Experts of a small language model: 80 GeGLU neurons an expert, 3154 steps.
Below are experts of layer 9 (counted from 0) of a mixture-of-experts language model. Rows are named gate (a neuron's input weights, with its number), up (a neuron's input weights, with its number), down (a neuron's output weights, with its number) and show model dimensions 0-127. Each number is 128 + 24 x the weight over its row's rms, rounded and kept within 0 to 255. Numbers have three digits each.
Before each expert's rows: a language model's description of what the expert responds to; "gets" lists some tokens that make up at least twice as much of what it gets as of all text. This comes from a sample of Wikipedia text that the model never trained on. Tokens count by the router's weight.

# expert 3
Vowel pieces in foreign names. Short vowel word-pieces inside names, mostly non-English (Asian, Portuguese), such as u in Cebu, Fujiyama, Penguia, plus co, ai.
gets: "o", "u", "a", "i", "ie", " and"
gate0:106108109134137110174110125120131121090133091122136135082110122111103129098140125137094127093098117109112137093107093096128129119140151158142135153130124130133146161133103140098130101163164152122120136077105153152107157144161101120139110161138115104111143193116121124103141142123105146175179145157091116133145172105106088126162102109174149122101071103150098123152092143134105096110144
up0:132148137116117109086132104118155194142062159123114168133106116113109095148068121075117123161151173137145132120109145124137107157128113118110137112119151146088129112124102116118153182102104127149124170153143099145128120111137156123113077145133104143108118081128097147076145159119122140139150134078105088106158119115133105140129120136124139119160144106182141131116087118131122134139117
down0:088153147119106149152137173150114170145087144121100110131124114136126137187141111131115112119124165113117112175090158158163096144174114113139092122132130192147113143172080123118124115123165157123100131101121100114112108121141168146097126134155137148132150119144159116149107111151148125121150133098116135139108101153103116176123141159120150125113115116142157173099099115172111081135162

# expert 32
Second number digits. Second or middle digits of numbers in tables and percentages (74.91, 140, 1,500), plus word-initial fragments like e, pe, spe.
gets: "0", "4", "6", "7", "5", "8"
gate36:139132094151142123174150139104145126154116072123119151135100146149146159123132120103124151108109105138124150138118142156110108084144140173117101113123159126148095111112113119115142094117130131115119136105180105137132162123167124091136128129086136208107117136082122139145156112139143193128127207148158148140183147134158105154123155119120124102124153120107129148162104156145129118113140
up36:138148081144124081162134081137144123140142147164114134128131158114099138110162164093125137164105134129108084139116162113115112104136142146137100216138125084129158099145113128158137136131128125087131108153132092089120126137111104059142139118144156137123130116107129123142147115106111115156062109109112138119118106127149126079094124106119133105147112165175147128121129131153107172118126
down36:148099141123098181080157131128128134093110126124118085146129098182125157103138126162112116135145106144116139150098116115127110127148120109128132156138114143144154159129115115121097150144116153190129097144111103133097095151116125079166134070111125144112087132133132112074120169139169087130150165155153099109149108140133114135101086103084133134128131112092122132095100144134150166105149

# expert 61
Table cell separators. Pipes between cells of results and election tables, especially after Votes, %, Candidate or numbers, plus semicolons in flattened tables.
gets: " |", ";", "g", "|", " %", " also"
gate0:111152150128156116130145133136074125166069132146119138091118084137127140157153066128141091128154108104118165148108102104128096109116071147115099197120099163143122121124084133108151160112106114113119134145125134167130104178106123124127166140115140118144125135105147145102140151098132120118182098104151135146125093119145129139100124126121137099118117131095130170107126076113150154155130
up0:138121107116151147117126131115119158124095185091131093173147120157175146120122140069087129075100156153136114149155128144126066144134129156187128120130126120127134141191129097112108098115155080127109143155131122145113112094123110123114087146133155135117131131104126167082105144133132144097100140146106106104140141089108158114120070118147136112105098121122135105098102129115131135121115
down0:133125075133118143139094130131122112138080124111128143097141135131127139110133140071140139109127072146161102122125125123170143142092151105167110158127126130135153121148138106112115098082127178138120146103093166125106115124102122144131127120165089149112093161169141164134169177131147113103153124117108131129079099174115116138101157129123079181101117106131116124140137119166125110157084

# expert 42
Adjective-forming suffixes. Adjectives and adjective endings like -ial, -ical, -ian, -ive, plus national, American and European before nouns such as team or League.
gets: "ian", "al", "ic", "ical", "'s", "ial"
gate0:182141077133165138127129186137118124115113113082158155163102100174104148118160099124120158122096122137135091127144104120132134135111181141117093162134115104106145139132124142100139122120098166118113119119119150145085089143137095095130121120137144133102125142130155122163144156116153113169124121130167105069139107106106149152145121171139118075154096152120150174132107135115165105124141
up0:133116063106094155116144133127082145127150118155158121158128083162098166117135120165126101148143142142116117142075136086118111116088130118116135178172151129096150103109127127139157150083142159159144161119115119139100089172153091119155129122116138086095158142079115115113139136149116133122114114108126151085121113107134128129120104136150128146127101056103134132081141146111134126125135
down0:099108128108115120133077146122134107135116125108138140127134107119138105154114084086126139155147126106170162124143107128144153167117041129095131105188152107123137126160155128130104152096113147095128144136129131080162141099120169143122132119165183128109097112103144102120121152102087116151159179121111093141117138133130098106101158126115132129083114134133100101166102158138120120110112

# expert 40
Copulas and articles. Forms of be and become and the articles after them in definitions, like is a, was, were, be, became, an.
gets: " a", " was", " is", " an", " be", " were"
gate0:105124085153098132135148138120066094092136095115131164112135131147110125123155133114086080114119118148090117128100141150119110097113131129171135124165153128113119129121148138105149110143118110126115163139142141138107121100067114173158164119129102165087108124082151100157117082099141110167120121152122105141135128131155153121147168145155130111122120133126146194160088088132111096119106
up0:142113106095137128174164132174104121086104132096170137110125103159123129097116128137133125099163143114138100118157123134150155138037111115161103082132115119142102136127145099102101126119103130114134109152160138165142109148094156124138129168125136137145115119141150118157166146129158063160128092111123118112109129140153088112137137132116122137140108120089082120121158154105133110067133
down0:089124147163148116084152108126113115131158116109138126146148140094153155149130174157135140145100108102136099172114153129126113143107125128131107162132137160129110114122143132143083131138117141111139121122108098127138169143198103130149123102107101129161165115166122099116121144148115137089132130148122104115138115174134125142152124106131103090115098152080096111036159103125135100172166

# expert 50
Table cell separators. Mid-row pipe separators between cells in sports, statistics and climate tables, usually after a number.
gets: " |", ";", "°N", "″N", "z", " Dec"
gate0:078139136177165125161144136129104114145136081108147152135134128149109151112147163160138120145129140121142122136118117108150155184103147169117105153118133093100119153131136087138103137114127121123119139163131144103127154169120086072133133134126119091148113165062122134113124125152124157114094086146099184076152132135134100133108174145133113122140121118110110180163121115134123161095131
up0:131115164157119134109126166157107112093165110098115137119168165122106108123132161139143140107091107166120125101170133134079122105126122151143116134089118098112134119116128103134126148174111066110090185127119129120122132110154111142164130119109106087108176104155134095192121128117164124132144103124149140125149125085114138111097116094098090110117140119165137092156126162147159143125157
down0:123117128140134090116112127126161141127133118155155152126148166174112119118075180138143110136193139127114116111109143104113102094111134152136132151120108114111055133151125126136051182119124137118145118141126158132124123139123112092135155142153089121121122075143144151144147096148152151088104126139097080114133163144149141127148083083141143142086099147144115151145137130134119127158136

# expert 46
Clause-ending commas. Commas ending a clause or phrase before and, but, which, as in "legal, but" and "Beauvais, France".
gets: ",", "),", "\",", " New", " March", ".,"
gate0:133178151131160116131133138142125107093155107115121164165122158134150130108140137093154134153147117098148155116161140104112114138115129151112119111107113114110066110132127113158173129151091098132062134101090132139135067093161135148120145132124125174145106141121160145123103107126185118135163109114157094153139110120118084122082117105131126158142147086116138087158171147117134128144152
up0:077133141110121118107185139103132137101081117133125124133080132135105081089169098142109151090112110124098159153146088184153168141106124142106111110130157151112129099165132139102139148152187120136120105125163153130144134145105125139118128124137114095089125146180160138140155141132138088118111151118146086109139134083126122117132108109128113089132119155148098117155175106137168119123116
down0:115155124154120159137087078079128135121094126125146119146144122098113146143085178126103126155090171158156130117136138091122105129121098122141156126090148151162112151125140132093141119104100139150110151089167089142100121162148124145121130116135114115120141133114179106096107128123199086156135118131135195155114131144093126158158095127121099133131131108115104098156152121127147094142108

# expert 55
Field label colons. Colons ending infobox field labels like Geocode:, Position:, Release:, plus dashes, table pipes and section-heading closers before values.
gets: ":", "-", " |", " the", " –", " -"
gate0:102071170094143132127077109123137131173076134150092094133135173123113125115153141156146110145127126091122162126152167119119123126134137174151147148132134157127149136155130144122153122169152144120189130130114159152124129152167174103167124144110172152157119122130089099131109118104174136162142128122138105147148141145126138121070155099087122138145127102129116165118103106112106120101126
up0:109178172131143163105140124094103122108161148122090115129146133135118155107104154120136142115107152083127150136169118124153141135129122126147149167151201154108145133083124130111097130106115149135112142091103158138156122152117113139123125164109144112155136136076102129155137079128140139107095172135149134123116149108178089115122141080168128117148123117088126155130187134142157108145098
down0:117123101157118113122164132116146084125140139177132159112142086082127145125101108127163151117135149105124144107163127164126128110150092135131121143131156139079126149141167100145122118086080152155167149104102142151120171113129158152112136097095104118149158135141148136150090129117121131110122126106160144162136104066125118119124122067200087108134153125117156106128162123112127102123122

# expert 43
Sentence boundaries and name pieces. Sentence-ending periods and commas before The or He, sentence-opening He, and mid-word pieces of names, such as P(in)to, P(att)i.
gets: ".", "t", "k", ",", " he", " and"
gate0:166154099134124142131143137112075132123111124107114161130114111116092098133127135137104123143126139130084141123127113115098105100120142111133125150071087158126114137091138088127119218122118132117109159106112114122076177106138135145112178144147112136184138081102102145098093135083091106079139139121129118139097096113128094125160137151120129129133102140135162149116146161128109131144136
up0:109118140128123162156103137136118113122117156110139143069110115153127173149123140160150115146098149117154117123092123125133107109133143161165134103090133141148096131047103130097069119078106157162176088103138107168105148144099106108114123103115116155146131080110095152140090114138137147132113134133145148129083145138144118133125129118158139132106131153125163100166150130132179109116123
down0:113068147119129149145089166131114156117148144118133136133129115126134152137116144086036146115070127118146104107126130120113165141146143096122102106137108127142095136118134118108187124108122112145176146112186174108139128151123130101119121126144179095115095148089113114120140158122115109151154090134134125119116141154118144100120105100134147125142125093150133119081079142140142160134099

# expert 5
Prepositions before noun phrases. Prepositions like of, for, from, during and throughout heading a noun phrase, e.g. rest of the season, summer of 1956.
gets: " of", " for", " from", " in", " to", " at"
gate0:127120143169151129098136098137107134118112111155119133138145120151118171116148175132109121110143123148082058166137139140141122109132109114179172159108126141150108132161181146109120149124127108108136149156103095130128102087131125122169147137143092140106151128126165111165096112177102111115140127135135095146195130144116107136108117099169129100138153109110118129147127089116069148095126
up0:117117135124161107135121081114133105122122127145133125112083106141095109146111134126135167130108169099158121090142137131190116156115131143114154118112169188134140122124109114053096117158116158124096129110141110131141121138071125140138114124154140098130146161146147075145128157089161141124084093127095123158130174112136099165138116144107122117151127139142164112088097129152162122156114
down0:122120091154140157142150109102122087140139153132175087172139160133132090112130128115129117106122128105164136111148107122116100116139176152139161164126132093104113147113149096082123122112135155112141123162092128116123160149140126133108128093179101150086155161093118131097123115111100086111121128161134140156123088086151107077162130124111158107101149185117127093130134142145129100155155

# expert 59
Year first digits. Leading digit 1 or 2 of years and numbers, usually in tables or after in, e.g. 1969, 2016, 1244.
gets: "1", "2", " his", " I", " her", " use"
gate0:138105115140113152155108140116147127155133140141133123148139108174114106126122149143158169083199164163152149081081146116102094108095116132156106146120133116087143134158107111136105129138107061146129116123160155147080116119124181131109124122077118141166127116132114138155110122140135138103174088136156166105161136125117080148142122125122132100150141114111095133123143130144135096092135
up0:090135142091127143142107117119123139096156109168107134109106122098149109123122170113187144125137147088154120103131126171124115168083124099144163111071131096082171149112132165107136143107100116092118144125131133107140166133158113145134159094124101116134148146178094143143093097162078168114168145147099130130114107097127109150097135137119110126136123105098134144134131127082158124130121
down0:120145124142131101153112141151087142136139093136102105104158180109112146134141126133136094135079166169115094104099118143113106090104121142157101112093160149121132131156142141123185108128082116088142108130139123114165083130154131089145171135155117171131143078114129159111159145130144100121121126089085137106085115126098128102146120102155117115098100121158161125146145115089136128096134

# expert 31
Word-initial letter fragments. Single letters or short consonant pieces at the start or middle of split words, often scientific or biological terms, such as d, C, (oc)hemicals, hom(og)eneity.
gets: " C", " D", "c", " d", " c", " E"
gate0:095155116119104123140132104130100115087127138126117136132128148155139094120128124156127178123115123118085121108127157128100130134143179137129143127114099129109145104135116161118181127114142098093155102110111135133124099098109141141084094155065100129117131114094158109193105112155139151135152078128108138157144132126108168134201159111117125107158089092126133141145109112135114076165132
up0:125127173081122137120063147135090145123113126135120131125105156130157135155123125128162114140080143124098190118147129154114159134169121143118153063107084092122121110111119098173126172083101111107163111114134147109115131130133159127132123113102124121131125135117177098110117103129081153086149119115135142127125115132174154136154134138124137146096106101159075110146105124119097150138099
down0:085114133125152108099099118119152127081085136169134095095092098121133107131121040147124091158138102093166128141117113122140118132084151141161121125118152123120132105099123151129129104128110130162115150138103125124104122111161146105143137076109136171133163133157100118110073170157179130105114141112118120119109105120149164157119134145147145145124093135123155130167164144088124106123129

# expert 56
Single capitals, to, modals. Single capital letters like L, W, V in names and table headers, plus to and modals such as would, can.
gets: " to", " L", " W", " V", " I", " de"
gate0:161149074133125138109124113117098190109127134131099128100153126153133125111130112131103119120151171077064130097121132138123133126125136193134163153144137091142099165133114208150090159131103105129136136120160105109107121163148155138128141105127113103112132129079130167098080102166181146120111128131131149112139142143103144130122111100106131128140139150146170132114145132138154126147138
up0:124105142131141154166123168120173130110144140119102123126106151115101095097170098096098156154117121113071118143138125115158199103113159149111086161149115105117121131130110126087125125117123168153127161104157134112133132089069113124122132140153131149146078122112132124114132144143149129139086120144131114097133132111138144147129037139149125079100143109157154116111121107117142152133132
down0:146146088118092111146110128134133119135102132142134159128137144109120169162125120101146083171142143136142101114147136135148115125112124097135138096115135149165129162163103163189122117135149119144133157086111111176073136155149141147134104142098105138108167136142119080093165130101135106135075164108119127172144198085137087110114140156131154139102138113131118100122141099143144132144132

# expert 23
Surname initial letters. Capital letter pieces beginning proper names, mostly surnames after first names or in tables, e.g. Sh(aw), B(ix), F(razier).
gets: " B", " S", " M", " P", " K", " H"
gate0:130174097149108123123141129131154121106152152096119116123159141121150142105151099105063129135136120122135121175105134116105122114156164113185109151101132117161147189144106172108134132128123104092165152123153099125086126140131090102117148106132111123149168108076133153133086145154163109136151136092108143093130179129122125108109143128077122116123117136141132155117112132194137122106128
up0:116149103125098135122132138122108127156110138097198109083128142123097145108113135123120128123172118068116162117143150162154118152159118086128136131116114116144093120111106115160107139157118066118127105152167150115142132174135125086147114117142120135126107177103120103168142163114109186135163105144160153156144140136135116143085131139118129184117139134121110134083130140093130147136174
down0:099089162126142136154116162160137112116102153169143100133109161096104178124155124139106129112134080128122117131152127121107097095113193116126142105158168162100120141136091097142174157111110172126136091143134114121135150115163137101116103131157133134101172124115139127114114133156089124126112166142154110173150155131152129141146115098149120098166100113154151149107075133085137147132122

# expert 53
Leading digit of ranks. First digit of row numbers or ranks in lists and tables, e.g. 28., 18 | Finland, plus pieces of transliterated names like Ch, Kh.
gets: "2", " N", "h", " H", " Ch", " Al"
gate0:136174138152148172090137168144112132147122111160157115153127122142123106093139148118119150112080133110091155069157106130136153123113130105131092141148145112154130101104120153170126144085124111098097134116146114116076138107170119119130112139140165096129170133123142155118095128124163089111156113142117159096161146132171098127156140143154151112098130136114119189087136147103133168124101
up0:145096085129113093129085130162159143112075126095134147123134161112125112130129119133163132114148117120097119119093168120108094126192147145138110109112152133098104142116147088141107110163184089130119096159145117116146107124087181160116148123144131147095118110099118158139129166124132145123096126162133087121080115155120134130140088124113123115108118116132159134104103161152116080167099
down0:130170135135128163181107136129154095131120112138157091075161115124120120118149094075154128088156127107076112145151129123131142179131211137123116131136113121151128152112141115156119130118085105134101124106143168121114083081136109173123130173143119120139084104165162118109107147136098122157114103146112136120148128116107134134164129150096145133155132115123128159135117099089119142139112

# expert 52
Prepositions after verbs. Prepositions and particles following verbs or passives, like by in directed by, up in made up, as, under, into.
gets: " by", " as", " with", " up", " under", " after"
gate0:168165155139131165134097149082124151115108103141112141143079087110119097098110163176142078163167138092146075097106134116127165121149111146111137081134105101122105116114134118155146137096155083109155107123132148149129116133121172138160110135151133144158118144152124113133140124089162123139139150154150124123121109154124117155147129095096119118167148195144113137172146124136116108117130
up0:115119160117159174143141126140082131083143113136092107139116119164137126137118187171129134136099100128103155124177160092093129142162117133071141105131135107092135086127112114121140120112168140121118158152117163125103148148155139075135102111163092108143150104137121148112161142097147130124116131164151105106127129107114178097134159123089123127154147171145131124111173103142152111138107
down0:144187154121147138133127141169137122117088121179068137106135153145111096126104105089103108148123126124109147114157181082148151125144097118154117135173099167123109103182091116129096154145125139109102128140122132143132140126126104121100120090143168135105130082097117146091129109109111102098126122163107134141093125069148143126121134148118127154099129129120132084123129130086127096089112

# expert 15
Mid-word an/al/in pieces. Word-internal pieces like an, al, in, ol, m inside names and words (Colin, Avalanche, melanocytes), plus the verbs was and is.
gets: "an", "al", " was", "in", " is", "m"
gate0:135106133107054103168152166115120121153132106127149121098098135116141155085143177136133134131106110146140109139138157093144141112170092087175126110118148108100161115140131145101138146077181135113164157134132132122093125144159110145144115130124128164139128168141163121096081147119131105165133120139089114118111119102142121157118137160143117135155119147121144133182134127062159143122128
up0:128097167131143097126100153164116128154126166109121127146153099099117119162149110135141148143153161094106138104140134101172141150121131145142104084122099134152117135137157130120120123115124113099143188108159096130151123136172123115141103147107090130130091098120207130114133160076108127088148124109142154144113093112139085098135138098144117160093129143126083156147134174134140142145088
down0:121129118142088140159162103110097178114086142135137120112136163138161134107119108143094114089115111102131142145124143119175126102123168157160110142084139159109150122147108125143153092123125141109155133064141111106155152108141143139135143089124139130152138138154087120115139152123097123137118106192146164142104141154104093183163125145072150133160125120113131113153174136148105124162112

# expert 45
Single-letter word starts. Lone lowercase or capital letters beginning a word, and unit abbreviations, such as r in rushing, R in Rushes, ft, mm, km.
gets: " m", " b", " c", " R", " t", " N"
gate0:109148117145169132167152110121125120147125137138142139113160122124076092130068151143180121129093094064106132133123097092108134119131130130134162107133090098160142146164173138121122175129146083118135156138148121102146109093126105122131122141145108125159127190103148147122094152082138139138138139094120117118160134164126112123188133136104145129151094136097161130140150138098150101129133
up0:123152139111142151101124142099096136184106145137104129156118159070165160121111112120112119122106131114168123131126146086092140108116164095143126151111102152084097142124113141147149183140098120125123100161110162131101153099115127142166151102105135147114127131093173157100139110110120103144125179116131086142094124115113104112094106125163112140123114156133146108124105088078097095126094
down0:103156129126112112101109133104131177157130108112122145121100128127129083118145159086103121137112127183105089114156128102158110140145064152112157105094097129134122152138158157106141118142120110123107119168134127120150130119133117167120185092114138116139100159113183149154131124129140145074117143210091130137133113121135135096129142119172121143109124137083108140158156103108106120118144

# expert 8
Final digits of years. Last digit of years and decimal numbers, especially in dates, census rows and lifespans (1867–1939, 2002); also century, million, ago.
gets: "0", "5", "6", "7", "3", "4"
gate0:133107117121157127063103122100161155147113123117133139152108114126131106096136095117137127133115188118153081134110121143142135165100140122128161086089120098125057154116118141125136142126188134149140161108112134123116137120158097128156127150135142168147098140147085113147153147109177106106160083168163122164100109098131152098120139098135116128121163122108142114150109139128104130083107
up0:170120158108145149174163131145150111114119090109148152119128162121163131147117147142126129169124117134084135083094086146137174147197131125128105131121099143110157149109139125090152116179105096153151118089133097173129122103115119094103172135130152123170113119114113117144098157118122176117142119115130175153099166131129112114148137138135155147118133145151167131095156114141135159141104
down0:153114118100196127088074136115095124173125088151128147126125153125121140167175128135102141118159159136129130119126101156166112125142110110141138146110061123120143200143082136106108106140112101121118119096099135147139128060116120138132080108120120126117141127126135145101136110136139151150106146128131142132142188106094131130152135127117105095124133124133107117126126076166151110121166

# expert 2
Leading number digits, re/on. First digit of numbers in tables, coordinates and rankings (2nd, 42.98), plus word-initial re- and the word on (reacted, really).
gets: "2", "3", " on", "4", "5", "7"
gate0:135123155112147113108082123107117138115119130117134146166150140076092098132132078097140157125091119102115144122120140165177138132117137147096136151139128091163137064148107139137146095126104134127098178135115112125148114073172118094109124138157084142127073148142125088114125139131119144155130139129131139144168166122165117132114139146120091167158153116089174141151121132135110105110162
up0:111087093138152158124134128126092143121108176138111124114127173100148146173105111166138132172090135132110152116116145129126144114103137164108152102118142113121113172138148094113135099146107130120123118110144170179128132071147192115091111132116164130167138111170145113098110129181131172124134172122094136124120148122113171106105107130130127129117139160129143134130087087161129097145116
down0:112164157103146111118121165093096133158156177131103122120185178117139176163093119148135122126147143114135162135136182111180125115120142135112115157112150127126102120177123102150107079091154108149056166090100142096108144104115160138121111142113136134121128116123112127093114128143142128153122112158110150148168181114136140138139112140141107129167118131118116134142138164128109155121133

# expert 51
Adjectives and participles. Adjectives and past participles after the, a or was, such as known, used, new, white, limited, remaining, merged.
gets: "ed", "ated", " new", " known", " used", "able"
gate0:134084114132124126133107199114131147101128153140170184109125121113102138111128140091082142100126084058122118157126112148151119163121114119108128132102119136123157160131118116110130137110137131098145122082124097098107115160158131085115152095132131088084077126144174119116132109125170161143154148136144132154173107152137111111132110142117132105132116153168083116141119139110136111168138
up0:115108145057199122142117104124151105075130167115136123110133121114128143089067074102122109123120125169138118147130124097171093122130124121141110145140160138122135117142127179144117133115152125125125132153118147124129117118162141132129103111155138139129074108149100201130123091120123143140120124125125098196137135137168153127132138147162120137123104197114129137126147155130146126120138
down0:136116155056143124117155128106097173153105166145134117149144138164135093136167140107058163116122127113129147102113120111101125137163193107142136154119120137125106130108134114097165091125122158159133157151086105155123132111165134134108153117142122148157134164135133142140127125148146136113126179166080133104112092171139104113120157147117100143094164140139093144116118108147129104146107

# expert 12
Digits in numbers. Individual digits inside money amounts, measurements, scores, chess notation and table figures, as in $81.2 billion or 148.66; also million.
gets: "0", "5", "4", "3", "2", "6"
gate0:114152162162104113165095127146101129153124107123104137141075118123104122107160114130129141120119169118111099144146138109136132139123167112101091135115092103146130126148139134073174116132143119150116110097199130133121111126109115128092170152144128159159091166129159145147181115098145139110137124130060161179095106124132123159110131131159135168120103095114101152110150144105106129135132
up0:112131112109144088161097149141115095148119182124120102114160136136088081116167091131156142075128141143136136124138184120115148096103167134095146118116123107125153124097204121130156111096118095099104127125156115151105085117160127168132119127151081095142145124154101111179171091122135155120122137123149119156098105111143090126155120136146113128140127157138119143150117145155119131133143
down0:126168127125127156142149117131141153114206142135132159135122089123174128171135069139095149117139097145152137109127123120128110131072118098170108118175123144114121108158149151094161144142118181106153154142150135142092102148091157137122165128153104092116106116096160113148146138141142152132099100077140146126133087123124103108169120162132102135129103126124113145100131163131159127123140

# expert 25
Coordinating conjunctions. List-joining words between coordinated items, mostly and, also or, but, &, to, and semicolons separating list entries, such as votes against and abstentions.
gets: " and", ";", " or", ",", " but", " &"
gate0:147147127146136101141110150124113127126080081144076125127180135129096111122098079104103129118150134137100147134111148128133117124151171181130113149133110120143138128140149127111110126154127156137163136128094129104142160082113108076111131131145075092119101155125140107127098134146162118168147137108166123121102111123099106048103137111100135131116181109129182145105126095140106131142141
up0:135184102101175108148091136138097116127153114109100115108138083126135126126151139076115145143163141094139141124116138095129118161104142092078165123121154126132171123145151167166129164130139128127117115107165123124148149167137157154105133102118150121091137172147144099109118124113094146161148120081101135154109124115154156106129157135084095173150109140143104131153153126150097181132138
down0:101151096171144115108145122125121105159057076126135127136137139088143089147106146102139118132120106143144126139125151139112111111120136157112119121093158084134166095122129131148170130114123088142117126110136157113149108169126130127080133118132104086097111122152137164160133133122117145137168174109130083155045115120065099132142131156167120127110132121132142152100150122118133141102127